config.yaml
n_layer: 20
d_model: 640
n_experts: 12
experts_per_token: 2
d_expert: 464
d_shared_expert: 832
activation: "gelu"
moe_layers: [0, 1, 2, 3, 4, 5, 6, 7, 8, 9, 10, 11, 12, 13, 14, 15, 16, 17, 18, 19]
router_score: "softmax"
normalize_top_k: true
routed_scale: 1.41
balance_loss: 0.00415
balance_bias: false
router_cosine_scale: 14.0
init_std_router: 0.0227
lr_router: 0.000302
n_head: 10
n_kv_head: 1
head_dim: 64
vocab_size: 8192
norm: "layernorm"
norm_place: "pre"
norm_eps: 1e-05
positions: "rope"
rope_base: 10000.0
rope_fraction: 0.25
qk_norm: false
attn_scale: 0.125
tie_embeddings: false
parallel_block: true
init: "normal"
init_std_qkv: 0.0217
init_std_o: 0.0269
init_std_up: 0.0311
init_std_down: 0.0311
optimizer: "soap_variant"
lr: 0.00677
lr_mult_qkv: 0.4
lr_head: 0.0059
grad_clip: 2.0
warmup_steps: 200
schedule: "wsd"
decay_fraction: 1.0
decay_shape: "linear"
final_lr_fraction: 0.0
batch_tokens: 131072
seq_len: 1024
doc_mask: true
train_tokens: 1095000000
steps: 8355
dataset: "wikipedia_en"
Below are experts of layer 8 (counted from 0) of a mixture-of-experts language model. Rows are named router (the router's row for the expert) and show model dimensions 32-63. Each number is 128 + 32 x the weight over its row's rms, rounded and kept within 0 to 255.
Before each expert's rows: "mostly gets" lists some tokens that are sent to it at least half of the time. This comes from a sample of Wikipedia text that the model never trained on.

# expert 11
mostly gets: "), ", "\", ", "Sh", "Br", "', ", "Mc"
router [135 103  82 115 131 141  94  72 172 139 113 125 138 121 116 112 120  99 155  98 114 143 126 139 146 114 179 156 121  85 106 136]

# expert 3
mostly gets: "10 ", "11 ", "14 ", "16 ", "15 ", "20 "
router [147 148 131 148 150  92  77 143  66  92 157 119  59 146  99 113 143 130 117 118  89 124 125 140 149 149 120  69 146 102 104 127]

# expert 5
mostly gets: "mod", "UTC", "mp", "guitar", "|---|---|---|---|---|---|", "path"
router [176 130 171 118 158 139 147 143 129 146 156 168  98 103 153  85 123 153 150 106 151 121 122 123 145 156 174 200 119 132  98 150]

# expert 0
mostly gets: "he ", "her ", "his ", "He ", "has ", "they "
router [135 125 130  88 152 128 158 160 122 170 138 127 124 162 116  73 145 145 156 146  94  75 149 120 145 127 152 127 135 112 191 163]

# expert 10
mostly gets: "was ", "is ", "are ", "been ", "not ", "were "
router [128 123 117 110  82 105 190 140 123 155 183 152 138 126 129 129 168  98  74 160 127 161  94  96 149 119 154 142 155 118  83 137]

# expert 1
mostly gets: "=== ", "also", "\n  ", "Coordinates", "Born", "Personal "
router [121 145 118 162 121 165 134 126 147 114 132 161 154 158 139 205 126 144 116 104 123 108 121 102 154  91  78 110 125 124 104 152]

# expert 6
mostly gets: "with ", "from ", "end", "for ", "during ", "between "
router [106  80 141 107 155  68  84 128 125  75  94  94 130 109 117 135  95 142 148 126 137 150  91 159  76 148 110  90 113 134 156  72]

# expert 7
mostly gets: "the ", "The ", "==", "== ", "===", "=== "
router [102  95 150 148  89 170 168 108  92  87 174 118 179 139 124 173 100 181 134 113 150  94 111 107 115 191 117 132 108 145  76  79]

# expert 9
mostly gets: "–", "(", "/", "'", "/ ", "+"
router [147  84  83 132 155 102 128  88 153  65 120 133  90 106 141 116 119 141 171 177 128 194 206 148  99 157 138  54 133 117 145 182]

# expert 4
mostly gets: "l", "el", "). ", "b", "\". ", "h"
router [132 161  93 122 120 176 133 166 101 157 107 124 125  95 148 141 150  90 153 122 146 118 113  83 116 111 109 129 140 136 123 178]

# expert 8
mostly gets: "took ", "However", "into ", "became ", "moved ", "received "
router [135 137 105 137 139 105  78 105 214 155 109 146  92 133 131 108 119  44  96  89 116 122 156 160 106  81 100  78 120 156 134  63]

# expert 2
mostly gets: "201", "200", "202", "194", "195", "197"
router [101 178 169 147  92 135 146 120 105 138  81  69 186 157  92 175 102 183 110 161 157 123 126 147 143  97 102 193 124 159 181 109]